Experts of a small language model.
Size: 20 layers, width 192, vocabulary 3643, 56.8M parameters.
Experts: 32 experts in each of 20 layers, 144 SwiGLU neurons an expert, 2 picks a token, a sigmoid router.
Training: a variant of Adam for the experts, 393M tokens, 5991 steps.
Below are experts of layer 4 (counted from 0) of a mixture-of-experts language model. Rows are named router (the router's row for the expert), gate (a neuron's input weights, with its number), up (a neuron's input weights, with its number), down (a neuron's output weights, with its number) and show model dimensions 0-191. Each number is 500 + 25 x the weight over its row's rms, rounded and kept within 0 to 999. Numbers have three digits each.
After each expert's rows: "gets" lists some tokens that make up at least twice as much of what it gets as of all text; "comes before" lists some tokens at least twice as common just after its tokens as in all text. This comes from a sample of Wikipedia text that the model never trained on. Tokens count by the router's weight.

# expert 23
router:513526515532540501506519486546489518458501510466516467485451519509498509496484527497489503539513488510547540514495482505467519504490533530532499500473496465562502532521487508524550518473473482505488478492449520486517521512497488492552497552467512541507540502491508457487471510502461457479510524502503485500548473492518539489480511463507483475500491528477531517498508512486514505466478511454484522540474510500502475461508485492521476565457495494446544503463473485521515506547495509579533511517509541519508498524524447494500534487505510514523507495490499503464489487472527510479
gate1:556468515442518503496494466505503480457479496491521446520532494500505510524451488471480526478521508501509491493482558477508501451477487457545511457512542460507456488502503441519521499529503546510515497518504504457502527454498517492483498487489504485531511460514494489465506463508479489507523522500460539503537485513504511498520466554487485527508505485496487541520469490486516498505480501493529536484544530451532520491472481488449508501470513520511471474511480479502483486554454520495505503513466493518495476533507466484546537537507535545522524503535512522482521513482501499467
up1:475521515485513526513521472494529502480516491505567472518472487486498497533511485519542474501533493435503512494531455542514530529522485508520517459493548477492548551499485468488503495442492504508481426507490481522503480466515520479486477521468474455516493508462527512471519526468492513446498521505512491525497560476520498497520517539460503468505548490515468470522554488474514469492446497495484524500545498500485529484516484510488497528525468502495515470510487457470529471498533504491556504501494485508497503472486506515523479547495520507533491544509514499521522516488514495518
down1:458512515517516492488499492521451489496489518494522502548505507561476478504535542481545540475533515491503499521475507503492505482540491500517491517498533495477515471536447478492486485499503447462490491475472516485501543507484513496431508520500506488478526471482445519455515521505499514509500475474505529451512491481536508518497542519469468504523522526527542518496499520495530483515501520539470508522491501472530522514511479523502500490563488477515443508533472468495540479526498479505501484447480534527538520529549461534516452480478514482488492525518513533498518531486452502482
gate2:511481472554515525524543515480502508482458488520489513535501494483477537511483468506528518493532494487511503504521503452537482535487458497473499515511541502522510511479511511472508521480488517512501542480525463541541483517537523444541540504528487503464491506483521513512481480462493433449508494505490488537520520502470497477476538537519492464465492416498516524515511500485501475475490519501502494528533506501490538523509515474502529477492513478523479531526487512462489481515473529489576530481523501473460539498546527510494526491491520479509488498477523455494506464504510556495
up2:540481453495520520523532571511461470502472514528486500484535529503519464512492499534505510472461498515493509482517488462536528503465513485523495531467515528535456500518482499467494472531555503519472486462493528506544531483517523478515474480522514490497465482488487528551545494478539515506483515459513515460490490469482503470460467568516518453497488466467486504461488480525537469503497493521506503505481460498486528514496454498487502486480496490517460492511524519453518474496537454485546474455475466525480509529500529486521534505496486483494525494502520482531505483499465497499
down2:524521487472533465490465437465466538529529502475445520445518528480516491492466525480550542508496512530492494489517487499501491506526495477474507459509486469471508477486475486506462505527473529508482555504500502532479495528478471535489491560538462498547481482466496510480487534531500519466515513513511546519482454522490501490535495507543520513482550494487508529533482469506458526502480476530527528501506480488509417514497534508493508494488490499529498504537502448489468514502540506503525482530513493485506501508516504525486530501456535489517497512476470509538509475461495505519
gate3:476486541495551520546516469510512522506481533515533491518469519476564521537493464522505477485532475470500526519542490496506527492527534490515539490523549501491503530501477447538471489520537511546478456474489490465520474513522470497473520492476467462480506514484491493459523499515470466542457524465493469490514488503505487487494461488553493487505474499460498492507511484519481495503458474488513533468508502448532504453499459491493528505475538521500497476532481504487459476562509514459523490526500480540486483510522491512457469497482535493519505527475478505481507506502480544492
up3:510511491494500508525495452508465516450485486502499485488543552481510451519491495485457547511463492509521498483545496480498458491539531481504538519506493435483515521456489472502477498531491496537527498508546512495461473552479480508522481532466540489486511529494485494488500509518493500501502502505469462537520462471500528472507476487514551501540489546496502481484504482485534479475520517468493471484470508506489490502479479470500505545520539545474538443502458512501480495524494496479500506501538503468488491512501484454489405503540518473519504518488464484486534483475513512518
down3:509530488483502510439493519503535486521488499512471558514517532545514513526490526509490520525517494522548475487526516473523474501466452513518472504506528498497481517557481495476517501512523471504505524502474533501484486512536495495470531528488500527478468507508526511481482536518480517511512535522469474515444493539534490429468511493506471481491491481490474535486478486512541467532503462512507521471503499494486530509499491418436484481478478466503482489525486454490502490490486476499478463486492483477564518504478507500492488509529466522464492457516532497487556497548483524473
gets: "2", "3", "5", "4", "7", "6"
comes before: ".", " | ", ",", "–", "/", " ("

# expert 16
router:489512488538536551544486461472543510470508504475474500502471495495491514491526490510514511512520482520494470474492477485530492500452512563476464522529468467450533545455460537510543490505503528490503485499529467501503499495550488515505527487482481499479506472508529504539513464485544479521545549495478514572498472513487538470506520533481480492505484477452516476538521500484467477485476525484508504509491513520459459511492490501482526484468552525522501480510493511537482523554484503509508476471492471500495497553457486494529507465504491514515513493527506501460502509494546533499
gate1:512506473477523542552473449507510508544513536533541495502483478483489481514513505495502515485491547504504472473490475473532454535482529478506511504551499449502478501470514518524507511522481529504493445472513504513516501527482575519491481507495502532474509478510496496509502508498531478514523541505527535538483474498440500484451470505507523477477522463493505480493546508539460443493496479469538531486512475478465445482514495525477504515483543475511500491535485466513497486453497524528514466486522517475509478499508557488500499463520551501499495499535496529505478480463498522525
up1:487488546472492513480495499513508477439515441487477493538507499523563537473474530500523538443515511457528502503510465513478458448505499541510519491489504541526462467515523502508493512448513487501465498516500489504504488494532526499491551528474541494499458473477465514503495489469483477461483437526465506475527513505523503503516465473490487502447490519475473537479481496491552488509495511522490556520494525497514491503487483483540516513493501481466536519510517528477528489524502475504475502521512485507492512475529511475513456506440460478515473518462519490524520505530539502502
down1:499492479536473515511452460496461503533506524462492512498484440511535465534504480506487510492483469526547456492559462460526488497482512499503507505504495525477469544472528502484480529465467496490514499504492431499453481497480502510530483473480509497527518519525494510501518492485477517482489499507468464507508500534480544507463506492507513467499569472480509498490546462519457498504454503465538495502450467514470490475463490506482508446491498563504454510518506497504500527480507517486481516558521508476509472488506512500487502557507513451515510506469477521504514497481517455495
gate2:530477534503475525519478487482465498508501516475513481532506516551526512492515524509495530478510528453478490487492483521536479511500512478513505527477513522454508447509462516521478503538525504511463483464498491533537486518555506497488522510483530507490470500487478523450505529520516502497479525555507496470505526475523494529494435500497545538428514469477497514510485511452504492483511511526506518537433545455513491502498471523500527518485516479538479484474499493457513473492467474483463467509510506510521495530513528429500525519524480511484475476492473522494526444507498507458
up2:466524453537512454493505550500490488512499529505506530513506468510490499496471472464509465461469500524518481517540480508509544482499534461548473480471504493473473490477509472478482480502527513535474494502477523482466494511502467514531484475515469468532493495497453494490500549532514519505436530506473509487519477516506489453524475507479508477534507493520494498493481516493501515510477480467504520511528472480477550484499473508515467504464496564515505480513507551460496480524497521505477518504471516496497522468493460465504486536531479503513460430519517503492525500469413457509
down2:493523467489456514520471496504483531493497495519502495485505535482505475484531514527483464529519512533504538505484493506490488477522480516483523507513473530511484457463518479517511516511517506474496547468521498475496463506421506542465520509519477527491501460503501482476528478525553481526506494497510518464505505511492509485450505479505510488460545431466496496545476495524512536500530508488521522526522497509488488475538539510444519495517536512498478456465504496485504487416527484479527496481489507531495497515510493554464534450463488473483518483483460488506489517504566532490
gate3:447518505479512520487469502490525528471508513478515468494515509519501517470520535481473477557488534485498533541493509499455470470486508487515481464533488467501490489497496519497487485496473555499438473470510511505470510496528452540488522462493504498494500512482461480510495481545484501523485533466476465514503471506545515491541518482487535492493502479521489503469515515467502555481464501473517448487460531504500494472525477465487522534483502521518550503494491506531465488542504507483523446511543525520513520478475506496516520516529501518536471447467499516455527453472509473550
up3:483488503496532481482533513479439490561438491509497493483504461505502468483516478454475516493451468473554474493510479472488497529483528522506513493491517521484503477489504508441490477478532478564521528485525489501515532487476525463483476525478498459495500487500502513510495513481514511473487474492508514496525486466518512525520495544474516507500503505536520531502527466519490503469517501565480484509522497460520502499508460478482476512452535497447456479506485508456552462523485555485491519496483522481453487510515438505522506533526522489517511486527514537519487534499471538498
down3:522527456489499501454509480522508485513515498517507489529537474537532480492495505525503509498515511486472462557524507536477512523495514506481457527521500504457504462486512496498472481518512485532536470491483445512438500525516497516493508473518500481447559494525512464537506531472507497516534536506523471549470503532506554514480507534505528466489523469483487482499492504497487521451494501470576499465498469521485517496524469497474484512479528507490498476520541524476491474468492503523495490484485493495484497501427539441478510515548497517504515534486513520509553527528506495474
gets: "\n", "\n\n", " | ", "-", "| ", ": "
comes before: "-", "| ", "|", "1", "2", "The"

# expert 29
router:518492456500496508529482482513537512457479506509518505562487496522519556503492519537526497498539480522540447524495478518509477504484502494515509573545476499484491511504518506497549480466494457492520477475492472464517495562491538497496511507496525508454535466516546486522461510462508484462486492454554493515499498548464553478449501472540549492498477496514521488511487462498525455470491505484501491530507480523439487496501498501465493527517524511473488483509532484453525513502488522526489503530480510518518504506482522493516488503494500492505495541520517447539465486502490498493
gate0:516503474488516488495465519499526499489499531502466525521520508506445530483486523497528496479517456532532512501495491534505479542458479510509497512501491459505473470469475495520482513455458479412504495517491514472500539497546502544487520496545452499554491574527499489476494474515539527521491496485483504558504516508491494513496520471468480540550500488524506482477495491524471520492500495500553483476505502507498505496488498529540509529531537523543502532460506490500496538497512483481477519507522550498574495521522529486479476513499508447507463514514509508506487463500496465483
up0:446526501505497488520559458498456528488436505506508527481486489503514463500491467535458489522493539505494462499500506517500529513525516485515482550467498469510443505496480488507547505524506484537524506507503531485514539485472488475515475479521494504465474500532480509473461470516515512525527471488513472481487516467481474505496555542456438488484496509495517510491481509460525460514476550497471501553500517479513520487480483480495459539500503540487511493511524485490450521538500502429476516513491464501452545491464503522514499510501483511533542508513505501530477514485467490506
down0:479499500489454490516519462492506508497528513480468505464477507474505515499529530518526519494514475487457502488475506521460494504529520518524520504533552484519508468499530537469480512531492505487504511498534534464520493494533513506488470517506496496538489510486500528486552498511525531503483481489507507535474505483482511501517468578534484497488525504528491468535511518504504533500515471508511492510477538532498511474439477503514489456457473444484553486450536519511511537494513526518517497471474495430520510465467503513508563465561545540455516500467479531508496491529507500509
gate1:547528464475521531496482513493504462508492472518534516504507480479454506538472499473523488504500477525465532459523552496494463516479473480488532508543529473517530474497549516504530496521523493437475542473498463526517465476513484490488473493483469479465516492531528504553485480499516527532500554531499504476501511532483487515504515501447504520506463543509504523551501501482482513526488447499531472478476512508482471495494527513522513492492456483519546554550525540489484511456517504497469488510511527496510512525468511538532484508504534527496487543483502511509497510553496502510
up1:479513524550519467498482481500481503457544554518519500488497520498513494502565454474511517512520498487520480500545496489486489464525507496524497507512495489540512510528498485477494525501495510487461460527509459475492452555453513512513513471516550526509530512476467478478500481538498482518460452498491494468521511466539509475565466492483518508535541526495486516514463505501547510485526500497489526525516513497521500498519507463516511500462497538457463493457471455513434528476445457512517513507499477501503500502484493475483477526471494502512482502495488447505544489486539514500
down1:531514483482499512526502504495480507487477480491485462485514465461492492527448500528462507528503487492480524457509491513490520496501466513455467484491485532511473503480531506531430500493492532510469494492521507529467499506554460491543506497520529498519490495533513440544523522502497468514566515505483505487519462547471512525476551512532494505513481504491493452501520512500434555516495502477552485499467495539524472453505491510508520488479521512497517509537497542539517527488506503471543457506514472521464515477482494483487543512466502506509507497485527458520481461551489507497
gate2:498488520522538482497522586504495523500514515498506492498489504469537469471520470487557462478516463485507464508484495489522513512472473498513483519461533497532485490438482506500493489530480509503487483530527504491475477496498455495493500505490470574509500493492509522461477527445493510499546511506504474525500472481466497510531521525516547552495509500483484501545486527524508544513526483513496530494494529535496503471533458503452493492470521510550497470511517464515499497492547485492492508513449509549509498543557566465525493482513487473501490533518477512508495479491533528502
up2:467461457504480475472485485503528510518463502498549474534484540491472480463481516512494520488509485522500483496457525510470518492508513509514460468510533534516535481523511523461482493495513497514536478463492496474456494471520535468512502475461523503487486484498524504505495483474494492496516469531502503506508539468488489531500481458471504495524462503483492552534507475482527470488467486501493487505483456520503452512541546456502513510449462510505518449498501479488475522546530574533514457523498506466486522441505474538477517560493515506503466460500497504506460531510507513528
down2:522447500509522506538505433479515486532527456487471476504504495470508481508470478545491478502484505513516506523495495455483528504500485489520490536524458510521497544450499521515453497516536545495548497459451487515498510492443497508503468535489521494519520499520505516475539503524539527465453533519492527499487490479460528499517453519490469562458530447522444514511494499532494463488458524471512520513491505484491484496496481483506493479489497509509476526478477511474522520492533519522535493485490525489520499464481467486477465472448507457482502491502505513518446517511473524499
gets: " |", "\n\n", "==", "ag", "|", " =="
comes before: "\n", "==", "\n\n", "===", "=", " =="

# expert 28
router:502511497508492500538488484503536521459462535489495499498468510494535520480512532517490521530514501487501475503471499502528503472501491535509524532498491529523486497518536515514511534479481499502474535516490488519524531503536513503498531547476505514514554531472465476477459513489475416509517511503489464508540539548447540498475533486480511550520514480486514490501499490490513524495489510494464496529480501497491501449451500496472546517499545506473513515477490499483463501508520460552568528526461557512517483560547509501488525519507553480529531513515500483507495474529509515502
gate0:496485485515481511499525514515529495536533509520534555501457525480512499552484511520451487480499505468502472519494473524525490518480503488492517487503502504484496542499544533497508501497493510538504531512504464483494514523490473459490484510514474501465505455480528569484507523490499477490528534459436409511474517495452528478490557528518527496483532507528519486541519468500467473496490502507515481504557510494481491494536463510491502511481500491475467538500484493488526506477512546495543550526470472512462513495534464514522493508505510507469484473522514481554480501463526473481
up0:528488517481504526581521537500497491479495512502479506488522502466471504511469512512524505500478507483553544502517455478469470497510509472460507549501527494463550487493514523464516487485503466479481528528486485498504508494445501501473484496481518512518516508519514503523474487478460466507546481487482518469474520458484510526474501517514497488522502508490534544533477507508478503492519518509481503554529480481547506478477476527466531512549513555544451500496483486497492529470549568527498479509525534515502474480496521524452503497496533462513519531519496529495519506485530555539
down0:476499498542535483501464458473518494468444554498516505539558477481514512439529511463511520498506434502473513446477511505474527505507492502515506465449487445546530500476504502531541556494489513520500482561522534460523498496521509521471468512489493525512434521521510496464484527513508508513531452523498494485520554520514497532507508504486498534534510502491466494507506504496525497527473505528492496487533510479511477498446549548496530440475496520483499497479501502525483515509518491497505490444510513493512506472531488488496507480522483507479497472483507518504497498499511502466
gate1:517510484497521495497486528499480505548486492532530498499475490500520463497483462499466471468485473482483494490511492483517486524486509509479516496520526506477491511497489508490480469498559509530527491493518519509472502496471446505501486488489505481459530528504478506538532521510452481511511561458481484526529500493512554538504519544470500502520495462501501536469522483513517534526539471481481525528499484516513520515509512487518485494527465542512470510482464528494492503458473434494510518469514545512548449505495501503436469504546569488461506488514465513495484509572444482495
up1:505518476504528509470465498483496493501483484516497491540499485528524531493527505487508481512527477473484529469483558479485518506505517490506517538510506464503495484471516517543512520493500510476442504517503491471516522494518486558513487499522504504470533506522495424560497530497474487521481511517473475505551525512524542534554499493490513491514510477492494465521517475487501513486514518478477537499527497461490477441481554509540527492486507508551482486489487545516489552495528441514522492522496511512527478476512490532461462484528547514530522486520449543480507493527463444486
down1:455481515470463489520547569506503497514521498507532495477513475499534502519538490544490533527484497514430495492505483541502490495483541501527499522494471510507496503532478474488477491496499517526472535485522540499511485498477477528471485503515463518493519490471491482541540490525496498543468530476471466501481501512493484546498507484486502504499458486502480462474519489529478530479511485490506475519533494517498504462465540489485527497452495484525492546493541551457561497491501519497518512516503508547497493473497457546478518481458500487542498479471472546545515462535495450476
gate2:475511527547507527479478473517520504454502488515488457504497504436511494485515481488535455518503505503522467518520533483465492501527508483485504474517487547489474490472525517518477496419484504516519517520475524479491532516564479495538539473489499471541495534469507461463474474508528495480496472485459475523480509516473481482492552498488481513549505502478515521513481506501520488493520480520532492523533457509529551465485483467479529492501474495521502482508451511534459517531461509508478504499511495500529571481527519486503477517511519539510520527461504491469537507479453520519
up2:515469520479526555535488473503492515494487483491479541424481500534499455478438475518460510512466470494524536475494514483480527511508539501497499522505517516491488522538507541473528509498494483525509534466492451500476499489505535477469503518508494483527512486517459504479482494517460510488497488502523495462505519480472512512511502456496499463498508527480504532480456524496538516468521492526496487537484519504523469486486518506486534506425482506532469507494514517510475540545525475525497497526441513459482472514488439502547512545496489490479504458568518510515501520514492507531
down2:518456548425540494474526511469498455506495504486538503430518476531478489537506528527484575522522467498497483475510526513492544508515499510488481517503498514511505541483528472541485511478510481496469497521516455485463510527480463521446515490468517466482556498528492518490493518503494498525437502449506533510507461468509502484556549483527518489463497469512505470509552524530478491501502522486460466526483479478511520542506507508535489518508510527497515512507537496494491503475498504508536459514467490507495521487503453493474537495488496467499502482474530495512486508508501490506
gets: " ", "–", "-", " | ", ", ", "/"
comes before: "1", "2", "0", "3", "4", "6"

# expert 25
router:490467468546468504530530500521491518453509481448506529502484516447484534523477529524496494467544493467507480503483493497515491474494475527481502531507503538528456503468537532526507484535517527460517489460461486466527500511508511469495510506485487516459522563502514486485484505473495466506498485503485516528557544479464529475467476496483476485466512490521501503515500508454518484506484524450497531556472486525496472497498472523486523547498500480500502535506544521521491517491484487527563478500527544468508464454523474472516468481502526461505527512496485483454496509503466523507
gate1:496518489502532534464522479487485474487540505531514456548530509513515477542483526557492494477524539474538502477540470478513486494520494504516493503461516466502474481524527499494511542452477482477503513509523505490477457535554491523503546535486567457505491509460523533533503485467489506489496591493488518504486534518508520509525527507537478508481511479499507520490487485541528470471468514503496482465508517481507490456503533484520479466497528472518523456521461523477519509525514515464483466485495480481506532489501468512465499504484474509465470471515516514509520515467539503469
up1:494507483493524500484476489519544508524526511535513544511470489514539531494502448545428507487488482496518513507589493472517509498475481526510523474526469517523455501489540513476530496533479476503516479504513518499524491554471561513497501489518527520507461477507497493520469486509476512467465519502565508514513480512460498504504493512530548515491520490493501472483483505526474457498499498491502508436482495483483496498519516435490503498502499567468502455524484500439519505515512509459499521494522467469496526477535480531458478496481514489496464489509546495505490524517491525491
down1:507519461516511519542471491497494489504515466506525500491506490495512473524511456489487516544489478531529431515519516524497492517490512486457463457536530507506530519481478484454453473530568455508504530532538478492490514505508465507469536520454542482514496464528496493500476469505500489500506534485511480493468475503538507493534515506478496485496433494474559504496520487486484473497464531489521504537516470466490505557512485485490535518468561483457514526510467493481449477526500492492518485504475474506467514525497503489479501489493523489490522468495483561512502489450476480504
gate2:482482460476504499530518504531501515534482491514492499491496483517508483514537512448473467500535492509489485493480501463553497515490456472501471498482501467494509512530483525513519503562519507516479530488484483501505479513511517510514537532508510511448552504506520479512521456476526467502539481450543512512494492485499566496478501491538559531497495533470492475548518509514502548532521508480508474467518486498536503505499491459482504479501495467495430473462516447509523519484453447528515451507516517508490486480491513491508504491524536517517509535544485512446516467489534534508
up2:490515509511523514529520468516517515522478513486511502503499493512475501501477465533558497521495499561516525492528487509550542532511531427518515483464497478515508453476499477460512500466510495518560534496492481455501496504503511521533460501508491477539515525515535548498513520514484517468488512460470477488495527488460464482484504534483497526538493493491466451467514497529492480492508533484500514494519501509494496447507504487457538517509486512503531525497468553527475510501475539521509505506448491495504567494532477499500475515494530518495502494471509508478446544462532558516
down2:496438492459521568512525517465500463531457499518496557509469518504470572496490512519526486489502483508459447459525479515516506504507516495477508480503483470505486536503490522513505536488485524522483455455473516484522500483454496494533509527486491540539499528513482506486506483487469503495485530459494509457488473508533521535478462519450500482493490486535497470493492500497500502484491463502479574476538515539482511479504550529529512489478480536503477496438476500478533482493498515524520486489499531488519518461515497505501504524519471500511479511494499561450509471508479513509
gate3:514532503484539494501447476520504530494524519485506488495486488508501470506495466476517515466473509460575508514545450479500507509500509509530500517510546463538506562493481473512519514489442471544508508545518506549479512538532494504522537473465502490462520482451485499524462514521497483458522487468462502470537515504484503509474490467550516517532485493447527495481502480483528522516479482488539518526505472494469483499528477428488518508478511484474463488530504486505513470505499523474522461497493502502495534511489514467472479504532485494474545480513505509495486492540524539475
up3:474504516473516493503509506497524498520477524540527479484515479546536498508522463501459503472479511503529513513576434529497510498509476495519493472492525523476470477518542435488489512460501482482446519526486479538458487467498527500460471501492488514499457493512461517485535491531499542454520513473514525486500509502543507516526482503494516507513497489483475521502516490504505488528480476509501518476551511530497547509537537479513534498507494537442464518540512530500465491506546505507488502501490492494424547504491519518463503490506456468523496460489486488497542536469508482494
down3:465497512486512443467509499496481508501491492524504495493502489506525505509487477511492479497511510478528466504545485497512494534490485500490516522483517480505468537439495450499472504550473482519488520541476482510429489534494464543491505506445516479491488505510513520525497433522507518460513522472501509493476496502492489466539466508501514466518427468439507506471511493491517512490462483513512534502505499481527523539573477460539530545502473476483507472532487498484504501513525541500468476485487523484511508485507556497506479471501458488519514493491485526487550438476499490526
gets: "2", "1", "3", "0", "4", "6"
comes before: " | ", ".", " |", "–", ", ", "/"

# expert 11
router:533461520526488536521496518536480516506484512474474456531457518518481508506466538498543525527508498504552501552446492469537497494476506473521490519516527531519492494531463497480512468507453454490531487505473506528536531505495505488530534549465475504503541517511527495471476468461525469441511517477467447515484480499509497543460509480520547501482513469486527491481502475464456468505488484491499488519485501493517490503474477493454485511477461520487513527469495469492483542532514497532487474516476488500513462506482509490548497488496490500516483546498531455514483507521515500550
gate1:505482513504468553543502492519513541518525472553501485507488539509535545504509483478529526464482532518506493473488504526490467438528551506512511493510430520485498506476514492528473504459479513488470495479454489516529520481535493455491513482479520485482485459524521485547502514498504518517463509494534496556520462538487519485517482509471489511486515500516519451468477522456505530503497492481508521510478521552531502499507444485488494533464533507458548468492545487505470486528489552508507486540509497511469471487492519490496479476514477496484477513462458494538505472482502496479
up1:491508493515490464496478516450538518479463440467581509498502489491515518476491506472486459513483453545473517505513494497498507461483497450479465456483459476518521525492526530516494511498492512489532507505502494471533447436482512504486487495542490469512467516518535511484505436515487505511516564486534514528472502538497495463509563455489506497553463480509480474515480502535524517487498513482493468526479504545517482473497504504496502505475463481484518491482478496508504456495557549509494509548530502505522504483452493523527513500502478501502475497502469492500496494490529502507
down1:541505510524483518493541519552499504519504508540503463532511525500510513534480498473510525520442560488533534494500468453503500490528479517526547516470498505532496518476477465482498450501528486535443513512475543517461523511524515512522526531481495502485520513475483510513499538504495504454460484522466500489492548460485442512540506457532497501491483507473463502497468534475507504520482484503499492503462543490541503485504481487513480437522504524508499519500500505493506566498490519509455470465499508503492486503519470518509488519463465489514519482527521455476483432521480501499
gate2:491488486521503532540509495494508506491515505517521505503508519504559576508497502506525492483516483520550481496500491469480436468484541548479505512514486458513513495513521511518502516487472477483506488488487473460502527556559496488469503543545538484495521479483548472503503492457492452517489496444502473498531494510506491521495461481549518500555480511485512509525496489520506482456466526505515467539471532514494510506454452500470490490461511465499510512520501499473450533528467476491530520511468515525508531498513496490512484480510491508496481565491498495531497483500575494488
up2:539473475489455528515492479516452501494573466516470506527510575523506501523504458485512528483552498481480476500517484490524525544514524500475527503535500536514503457501501485512453496496486497454499467514517499506515549494531491534537534529527511465474503511487503507497498478465517523490473452530483490487499509477518477529493510466501486471537522470530490465459476488501527518511507512523448478485508522502512511535485501437485529491475487507511514503516506500503522492462526483504455516518544519475529484495508562484540471490492495520500477483517488444545504515514520450504
down2:503488508481464463495527505460538461507484521476529501471481490468483473464495455504494523469513482527458520468522475516489501519470481467515525515519497516469479468472565484522494487490515536506508495486483480527516489491490554531477494533529487504510558469540496495514506494488533516525497543492483494485534506509505508503533516465464475460479512495495528487504527523519534522534522510477490494499548455490470532487492512504486523591529511511533499479496572515498536526470508489478531522505527521465506511493498517536476508497498535479521495479482468564513494560516496487503
gate3:513517492503460498515497479540530504507455521510505495482538459527492507484491535523490459453529495529447502561493475533487505462501537493460520498462474529501517464511490518520484494492492481454489516481514435496493493480535519454485500467481464503555480501482503472500454497501518474504465516482519544474511548483426464461508478523485499518518482493535529502524531522491487528527480499489553507480487490514456506504507522498510474483540532496466533477492498516513471490532504489484533485516495515501500470470512529484510504468526537510524468488500478537473506483548457514476
up3:508453496456497508496533526529458531531462525510521485536500490519511538493508491516505507492476512431507515506520504487476530485518502487494533483479558534481500454509475512467494496495513469548476515509503460540535509470517498479473501486471490475491541500480472479522515499495456488479500476507499465486547475457499486522470479498541470517515547473493518530517558520505497486484490530520494493498472467541521514450525479455507543493511517518476474515535489531457522474495512540497490511486473513493442525494573473515447482530491513481510511494499489466505532497470477518504
down3:472498582466470495518492483515498527483501467514480556477477526460536512550506491545506497515516518471499483483512493500552477477518503525477479517487520464494526497452486518509471471461505489501506537511521468471490559495466486464478492489521481480497552503489504449486540457514510503524536541462510489555536481477522507501497509512493501513446499527497492466471489511510481539490504504464484452505486501526456493483526481521490482565489522459550456464504514482536523487485482487486505495518489482488466495493475533520531496496481501540511490518507525482530490505473482522519
gets: " |", ")", " | ", "|", " |  |", "| "
comes before: "\n", "\n\n", "0", " |  | ", "3", " also"

# expert 24
router:507490510544488512520468514526470566507519532514507427469481512489501514495501500479487497510534531484520463493501491487529498502496476500575490519497502510527500530476529477506502507487461487492533481556455538472494513527543518447518496520479484523487569536496475465513464486503512492501503502508530460495541528526516520471515525490496494477506487495466580488479490489468478507500479545478501491498507515524482518453491495503490513509468535497494543502471489516517508500530470466541476494527500537505550509505501515456518486494528497535454532494463524512523467524498523536505
gate0:463498482466505500507509503494500507509512498452508481532479525534517483467515513470518508549487483542503487522495459507469504514517500486509500492488483513525463506504510471514507484525479500472505512491495497525456485473566511502539494542447460511455508506519495432507474487477461480517461508480488518517516544487457500474509482456499500492498490501539536493514529435444511523506460549507464523478500512502475513532506500510506528479502500490505550512441472538498519487526483469487507446535516510494522511495508527455554502501470521535489476494486493501486470526580496487500
up0:522467455565511506528506485455496475510509543499506514497513502474498540549489535534465492484498507509495466481490520479510475502475480473490536514496471468508467499545493492504540526554505522465438483548513519483547485486454526499504475490529509489500500495569527527508501492478510501511554554499524483513528500484446496538467483509503511502513479521471496435494507536570481523487524475516527532521516537454490488464497500477478500484473525501528493469499491512456492477497523495454480476511507492487473462501488486490509507490518540507511477534515521475508477510500512516505
down0:481494461484471526476495489461510526511524499468490484523496489475519511458515486504469417472514503469506509483506521500506513496516510499521511488480465501509499513483500492526467546516510485480486533463455517557467496515434503509522520506509512494528563480466506525540460491511509492461501462543493534489487493530483475531481510466497516470515513503516486429502500497472458514486454493489494493506507467453509481474533493521533446502485476473476522460482520459462471487450498461511507480529493472513497481458484507489478497537489533514505474497513502523456499493484546453510
gate1:522487498480504470530477526483500468528501478501473492498486521503485485461482453493537515507488495491501539507510508509532473490516478530501519484495504537477528451489473488519502469462529507471529526543531493493480474517507475459515519514525490529527466550501520513531458495468483548516462485506458534443479500497454496476490518502490516504530494479512510499506479503500500502476509498456518485455486496511464533520501525477511498476530510505563486547491487490510497513500540497487537535491510457465524507490482552472527464477436430505489494505529509449542489479522510450540
up1:495481491485520493512475447511472535519495497519500494521477484499445515448495504516527491446529525534532479472527484475466509506498498473493510491490473494530500464459440508513485490498489485470516509520462493477453505542506479502487510491470467454485516555509504503535502450457513526469495440490528498510505488490500484457516497514478530489478473504476522478523554503550491481511486533456502494484470470490458518505499502484488487509531508531575514492449519482500503511513461524452465495502524473475511505468489509509504471464492481496499494512513544509448484481476556497530
down1:472500497495491481531506490510479465501548508516482488497492469483515468505481511495483475485497501481476533502503480552513516519438487504512489476464571545466470491455488485506508492488484537521498490476515437525432530462461507487506508519488494499468510504485502478537503445482493494483474491478452529508499467507487522472487493518542526523512495516479472508526508501501516527488547506449483538471496453494532503505523471481478476542562513514511459492498509462525486488471472519497483537515541515501504415486510498499481492465462460506493516512487502474507466530538505488505
gate2:504523517520507498514455488491461537460495480534535525487452515431495512504490493492472477550471505515506507480521509487474505506480548528498483477522492473482511540486515511518509509447489471483489501493482499478483540530515506518527503490487475505518521471435554467477488491524473493495490506491538519516522470479501507477460497477484471510543505500512513514487519528461487457444492524451490472521447492493483491433476486492501474510487525518462500485492530483485461464509459534492469528493496502490508515513478451528492545536496512511476543483504497497519439505440513491491
up2:521455482543561474519468539531476505481457513486478476491501528530492484466543466553514490487521470510491444524518477508511497505514487485519506515463522498502523515539537474506532475496475501496513506511464485491495514480538456506524495501505484509464539507508493504494460464494491492496497512496522431512511497492462503500515474502494521521477497493469577460513497489467493531488500520471487517463508535521507475542508511480493518538482518481553554491454485527537514522518513461485511474530512483528530477493522531437473500462533538492471520519478485488470493487526522499480
down2:494509492525518493503463503528486535482480508550448509509512491482497520551534481512457529551508499490472471513464476481483469531529543486503453503485519459487496469513470498517517502486492555458489472480494479460452505539524496460514502502515509520486463546474536464490493502514516502443481526487499510481484485468460506526525490505508458485500509507483491490503464499475461498494506538528486473516512510457497460474537447493510543486497464502473505513491481463542488502496509520509464469499506519504545520538523532453537520486519501514461538479493464490446515489494516529524
gets: ".", "ed", " and", "el", "ly", "==="
comes before: "\n\n", "\n", " The", " ", "S.", "0"